config.toml
n_layer = 11
d_model = 128
n_experts = 256
experts_per_token = 6
d_expert = 32
d_shared_expert = 0
activation = "swiglu"
moe_layers = [1, 2, 3, 4, 5, 6, 7, 8, 9, 10]
router_score = "sigmoid"
normalize_top_k = true
routed_scale = 2.5
balance_loss = 0.0106
balance_bias = false
init_std_router = 0.0167
lr_router = 0.00109
vocab_size = 10049
norm = "layernorm"
norm_eps = 1e-07
tie_embeddings = "early"
optimizer = "soap_variant"
lr = 0.00747
beta1 = 0.95
beta2 = 0.95
batch_tokens = 131072
seq_len = 512
train_tokens = 621400000
steps = 4741
dataset = "wikipedia_en"
Below are experts of layer 5 (counted from 0) of a mixture-of-experts language model. Rows are named router (the router's row for the expert), gate (a neuron's input weights, with its number), up (a neuron's input weights, with its number) and show model dimensions 0-127. Each number is 200 + 30 x the weight over its row's rms, rounded and kept within 0 to 999.
Before each expert's rows: "comes after" lists some tokens at least twice as common just before its tokens as in all text. This comes from a sample of Wikipedia text that the model never trained on. Tokens count by the router's weight.

# expert 130
comes after: " the", " a", " and", " of", "==", " an"
router,197,153,192,209,219,158,205,158,148,182,170,159,194,239,154,177,192,139,233,205,143,146,216,177,184,216,200,185,128,243,218,225,168,211,182,186,220,243,161,205,180,178,201,205,210,217,167,231,209,224,236,211,222,246,204,158,185,228,171,184,158,195,217,156,238,178,185,198,186,238,177,262,205,182,202,178,177,182,210,247,205,149,182,212,203,224,238,226,209,137,247,209,212,162,237,223,189,183,195,188,239,187,165,254,167,225,168,165,155,175,175,233,249,224,161,186,203,206,220,222,190,165,164,210,155,200,165,255
gate0,160,170,176,226,227,185,180,207,122,202,211,167,241,153,152,161,191,209,217,200,170,210,206,207,183,159,216,211,136,168,229,181,158,202,157,166,161,196,174,200,204,158,189,155,182,174,206,176,175,195,199,149,199,179,191,218,169,142,154,169,207,206,136,202,215,171,190,155,200,197,175,157,235,184,191,184,185,181,177,182,185,155,180,176,159,167,175,153,194,151,225,153,183,196,179,145,146,182,212,169,204,158,211,174,182,198,191,167,141,148,213,223,154,234,172,185,183,175,162,221,203,162,216,148,193,162,161,185
up0,175,252,246,182,258,225,204,254,170,231,212,216,187,262,251,180,231,255,257,255,224,211,249,208,208,227,159,194,188,221,239,158,178,258,192,163,206,221,190,214,218,200,193,154,232,247,257,202,224,182,238,193,203,236,220,200,223,193,246,187,223,207,213,227,234,204,247,252,226,181,144,222,194,213,186,239,188,230,219,214,240,212,237,223,211,230,222,186,232,226,222,192,174,221,204,247,211,207,206,182,257,229,267,201,235,201,206,266,180,189,236,210,234,205,218,230,178,208,199,212,194,227,211,199,213,202,174,258

# expert 207
comes after: " of", " in", " on", " at", " to", " for"
router,145,236,184,202,144,184,175,128,210,211,202,198,216,240,206,226,185,173,196,168,202,180,213,185,238,187,206,215,191,229,222,239,189,188,236,210,198,220,190,266,156,218,187,157,167,231,190,261,182,240,225,211,186,216,233,174,200,205,175,135,188,228,216,220,212,136,145,209,202,231,218,248,189,150,193,202,179,195,138,243,150,201,188,185,241,189,148,183,231,216,296,182,164,148,237,235,205,154,183,194,217,212,226,179,204,186,196,173,140,234,195,216,235,209,207,237,241,177,173,195,186,225,177,208,211,190,186,225
gate0,220,203,190,184,210,171,216,211,238,150,216,147,223,178,183,187,218,198,239,227,216,166,146,171,124,169,175,190,170,201,197,209,210,139,215,182,165,248,159,255,174,207,184,174,209,189,173,201,198,184,214,231,168,222,195,207,136,194,169,176,252,192,229,197,151,108,181,197,190,201,203,189,170,168,193,179,211,215,161,206,190,211,163,167,218,127,199,202,244,193,175,162,203,154,245,228,197,164,208,153,250,177,198,189,250,191,158,189,158,217,169,209,212,167,170,215,167,182,155,250,171,175,197,172,175,182,153,204
up0,227,151,150,154,203,228,157,220,223,205,190,225,171,217,220,173,253,201,199,206,194,202,181,157,209,158,218,235,215,205,184,222,212,214,230,152,225,275,204,255,181,184,216,215,210,197,177,180,238,192,237,203,147,193,269,181,144,177,191,163,235,195,226,168,195,188,194,228,187,208,215,182,210,164,144,212,191,208,191,200,236,208,177,160,133,178,222,97,163,227,197,231,201,208,204,149,218,216,216,225,221,205,237,202,200,170,162,165,163,261,203,215,185,203,196,201,179,147,176,189,172,207,244,136,191,190,158,199

# expert 159
comes after: " |\n", ")", "\n", "1", "2", "3"
router,157,190,263,157,114,147,217,180,170,215,172,203,161,225,190,185,188,177,188,165,183,211,230,160,186,242,207,229,191,224,265,206,151,180,223,183,218,263,178,227,175,167,169,177,182,236,148,224,215,226,238,192,146,221,227,177,221,195,163,170,207,181,214,196,185,160,147,238,196,170,211,244,222,199,211,211,246,212,189,200,151,190,194,222,237,216,172,183,204,177,212,212,177,187,189,239,166,213,174,196,199,260,193,224,152,232,166,236,205,226,194,223,206,193,214,230,235,148,227,172,153,213,177,193,198,188,143,264
gate0,218,214,266,221,252,188,201,208,202,187,174,182,187,143,259,140,224,245,180,223,211,208,156,158,130,170,194,236,215,169,174,206,212,213,177,157,214,224,223,221,201,150,200,210,263,208,209,167,233,184,191,233,191,166,144,204,233,206,193,206,214,176,257,152,171,182,210,251,192,182,193,173,171,165,197,195,170,173,214,174,259,184,231,191,194,212,181,223,243,212,154,214,232,143,207,163,228,210,212,209,190,192,180,224,228,177,178,213,206,201,176,183,153,137,144,170,187,219,184,241,124,175,243,212,197,210,204,172
up0,201,165,162,196,144,239,205,184,188,193,172,183,230,177,257,239,211,195,201,255,169,222,250,184,237,155,173,242,158,179,171,215,187,217,226,173,226,196,180,228,186,199,189,212,166,204,223,238,189,185,234,205,172,166,213,197,244,142,210,200,212,247,202,264,210,183,203,246,142,171,185,233,177,233,235,275,208,258,182,251,197,214,250,211,196,189,194,229,222,237,202,200,130,164,209,176,195,184,196,217,238,191,184,180,198,215,125,192,191,153,219,227,221,192,194,136,245,251,209,191,193,204,187,237,194,225,214,236

# expert 94
comes after: ",", " of", ":", " the", "-", " and"
router,165,231,250,187,177,207,167,195,207,205,205,210,152,229,131,188,205,149,203,138,147,160,214,137,225,228,217,208,170,231,260,228,155,228,210,202,239,209,194,224,181,187,159,168,173,236,161,221,233,240,231,183,194,207,225,158,235,211,164,150,191,235,216,183,213,187,206,235,200,201,189,196,180,177,199,173,226,193,177,245,184,184,176,215,233,209,212,199,220,190,254,214,163,182,201,190,234,179,128,153,213,227,181,209,202,239,189,192,138,209,156,219,205,187,190,234,224,191,149,117,200,228,144,225,178,161,186,217
gate0,265,230,218,229,192,210,244,242,254,230,227,206,212,213,216,181,236,202,223,195,200,165,192,209,191,178,243,270,222,124,250,216,197,157,200,165,183,255,215,223,217,205,176,220,170,174,188,217,178,231,161,203,242,147,165,188,211,175,216,185,148,186,167,214,132,185,204,219,181,220,233,250,223,211,197,196,214,222,175,162,169,191,221,193,197,186,179,208,162,213,220,207,189,195,223,129,142,155,188,173,255,217,230,184,187,200,213,150,234,215,188,199,205,161,218,279,200,224,224,185,238,179,181,165,219,224,244,230
up0,160,253,162,217,159,196,188,243,181,183,208,218,209,183,218,181,142,178,187,156,222,135,214,180,193,221,230,253,172,231,180,193,192,241,171,189,193,192,238,205,197,221,243,197,213,174,188,219,227,198,162,195,213,188,214,162,166,155,188,147,120,187,212,157,182,210,152,188,173,219,187,258,211,154,188,209,162,183,216,205,227,200,165,190,213,240,191,159,248,236,224,165,211,153,219,211,276,188,205,206,170,189,129,167,229,188,154,192,182,159,148,185,219,162,212,148,182,183,170,159,206,189,226,213,223,179,191,154

# expert 184
comes after: " in", " of", " is", " to", " at", " with"
router,131,207,244,187,145,163,198,132,204,227,146,177,217,227,207,230,199,154,205,158,170,196,191,196,232,172,149,171,191,254,200,289,203,211,201,231,188,231,195,236,186,219,164,219,208,227,206,229,200,204,193,213,149,172,213,161,199,188,197,171,199,236,181,192,236,120,210,228,189,229,204,247,183,205,174,189,193,212,185,219,148,169,193,196,224,189,177,175,204,162,264,200,166,121,217,254,192,205,148,165,204,203,196,231,185,205,197,206,149,261,212,216,226,217,221,218,228,211,206,187,203,223,188,223,202,151,157,230
gate0,205,187,207,201,154,143,183,167,174,208,159,118,227,167,221,214,184,179,132,175,212,228,155,222,185,157,171,119,194,234,183,216,181,188,241,229,165,172,164,172,189,173,195,223,172,167,169,170,182,194,205,242,199,198,179,179,178,211,189,190,242,193,201,238,236,140,218,187,211,163,195,226,169,207,228,208,193,249,176,206,138,141,157,205,202,222,191,160,203,195,244,161,203,217,188,183,211,208,162,130,193,189,151,247,160,195,193,205,217,196,136,181,214,196,227,182,217,226,188,187,244,196,166,181,137,205,172,210
up0,160,214,215,262,249,219,181,190,197,204,178,171,199,154,239,151,210,154,265,92,229,236,193,160,175,208,203,205,180,212,219,199,166,201,199,187,168,218,192,205,174,243,182,230,244,221,209,224,183,177,142,203,165,200,200,169,215,180,136,184,154,219,222,192,182,142,206,153,195,188,191,217,245,221,192,207,155,179,182,220,216,213,207,156,172,200,212,198,202,208,206,171,160,188,196,194,207,250,182,156,223,240,169,167,231,162,159,171,179,221,186,219,192,249,192,248,153,176,232,240,202,239,144,183,216,196,168,170

# expert 160
comes after: " |\n", ".\n\n", ")", "\n", " |\n\n", "===\n\n"
router,145,225,238,175,162,161,204,140,187,187,196,169,155,231,203,165,171,154,199,218,205,165,242,206,225,220,227,207,203,204,252,240,177,216,220,190,175,225,174,216,220,187,159,215,193,214,140,270,207,179,185,176,145,196,214,168,164,183,164,208,179,169,195,164,194,195,175,268,177,201,240,258,220,172,198,184,227,212,147,212,211,200,215,240,219,221,172,227,227,178,191,227,165,178,195,190,143,205,131,207,234,218,252,209,192,228,196,204,202,246,190,174,232,157,200,222,274,165,195,214,172,257,160,202,177,191,178,242
gate0,217,241,191,192,223,166,143,214,126,225,167,222,141,181,217,164,171,177,200,135,167,186,184,195,194,194,192,143,187,289,212,227,204,207,197,219,167,204,193,234,210,245,182,249,181,175,201,159,155,209,199,215,191,202,232,173,207,163,192,207,178,195,163,159,165,202,199,232,179,206,144,227,213,217,178,157,246,261,271,179,179,166,205,193,250,174,150,207,177,194,209,225,182,198,148,195,205,187,142,192,249,183,162,185,162,181,176,204,191,168,205,220,242,234,261,220,155,180,212,203,198,236,202,208,194,201,185,182
up0,208,235,167,148,190,233,216,202,191,163,177,232,177,187,205,230,186,219,201,195,201,211,165,204,234,180,234,242,218,186,225,232,198,172,222,192,251,211,160,214,223,183,227,236,223,205,243,181,232,185,194,177,251,194,174,145,201,141,176,219,186,170,169,225,239,218,168,212,208,207,238,231,192,169,160,226,217,170,195,197,192,211,231,183,209,219,216,217,200,199,201,189,186,197,223,155,214,149,238,195,154,161,211,201,186,252,201,241,188,161,211,194,191,236,135,188,235,161,344,217,202,205,201,177,224,197,261,131

# expert 91
comes after: " the", " a", " and", " to", " is", " of"
router,211,204,201,181,217,187,213,165,177,199,172,192,193,230,141,256,182,145,192,142,187,190,228,191,156,197,169,218,119,160,209,225,170,186,213,202,201,218,147,189,173,185,179,193,211,190,195,192,188,225,219,194,211,253,200,150,182,184,181,172,175,216,220,179,240,137,189,173,176,240,197,246,164,184,203,192,199,201,197,190,176,171,210,199,216,232,166,220,272,190,238,184,211,178,189,194,177,197,133,143,257,165,217,215,174,207,155,207,136,276,190,242,274,208,171,183,242,209,212,208,199,203,192,264,219,162,196,227
gate0,176,178,209,148,189,199,214,163,192,185,149,205,182,180,212,284,207,153,195,170,155,203,220,171,192,218,255,228,179,158,197,209,242,195,219,158,229,252,184,212,127,201,229,202,204,204,186,200,250,174,244,197,175,208,202,232,175,168,199,236,238,153,201,205,243,140,155,212,174,216,155,186,177,197,161,244,195,184,239,205,244,216,123,198,185,216,150,190,219,156,195,211,193,258,201,210,216,180,172,216,236,167,200,222,179,222,233,207,208,207,168,213,211,179,241,192,169,152,218,188,226,162,213,236,184,212,269,237
up0,200,167,133,176,211,215,201,175,232,190,200,227,180,158,182,185,163,106,214,98,166,188,176,163,205,198,203,190,139,212,182,208,224,220,211,196,158,207,187,173,165,123,259,201,247,168,191,210,172,214,201,187,164,245,232,186,165,209,208,206,178,206,244,217,236,183,171,215,173,217,227,240,196,224,235,209,207,195,247,197,197,252,206,196,208,200,214,192,221,194,193,203,211,235,171,260,170,156,195,243,218,181,246,196,153,230,165,220,171,224,197,191,206,227,232,180,209,179,197,218,188,160,187,236,216,149,273,205

# expert 30
comes after: " |\n", "0", ")", "1", "2", "3"
router,123,180,250,210,160,143,181,158,154,222,162,200,198,208,187,188,198,197,245,197,163,182,180,204,185,245,183,213,174,177,247,208,172,202,242,171,241,236,177,248,204,227,182,200,215,212,178,248,198,207,267,167,144,228,226,170,209,218,136,211,204,227,221,218,189,166,172,194,187,191,206,264,209,224,208,176,222,182,137,191,157,195,188,215,213,174,178,211,230,145,207,250,151,155,200,232,173,221,190,189,182,198,216,196,144,236,187,241,188,205,214,208,247,188,178,216,246,186,207,167,153,194,203,212,194,197,125,248
gate2,172,188,163,212,228,210,221,199,207,182,169,173,212,159,211,216,131,240,193,212,269,186,178,227,144,197,183,153,193,156,236,174,163,189,199,161,180,175,177,175,215,258,156,232,227,173,246,118,174,199,187,165,185,189,223,170,203,207,201,198,178,196,184,243,215,253,183,237,224,199,167,200,219,181,242,216,230,161,167,175,192,206,181,169,265,259,177,237,192,168,257,166,153,208,200,155,208,205,198,167,172,231,203,224,173,206,175,211,204,239,240,201,170,223,220,258,174,179,177,185,165,230,213,243,216,187,155,222
up2,246,174,204,214,212,219,256,154,210,218,191,184,228,189,166,229,215,214,183,190,177,227,207,205,185,169,191,165,234,237,152,186,209,179,189,199,190,211,253,203,105,193,227,154,186,192,263,192,198,220,220,191,277,229,206,205,186,168,228,152,253,208,170,189,240,206,227,188,183,175,249,227,193,155,214,228,183,229,178,200,181,191,201,236,164,197,158,195,195,217,185,170,197,199,215,178,255,142,290,221,224,184,166,204,175,216,185,211,270,167,175,199,190,225,192,237,207,215,251,196,202,210,133,199,192,235,164,156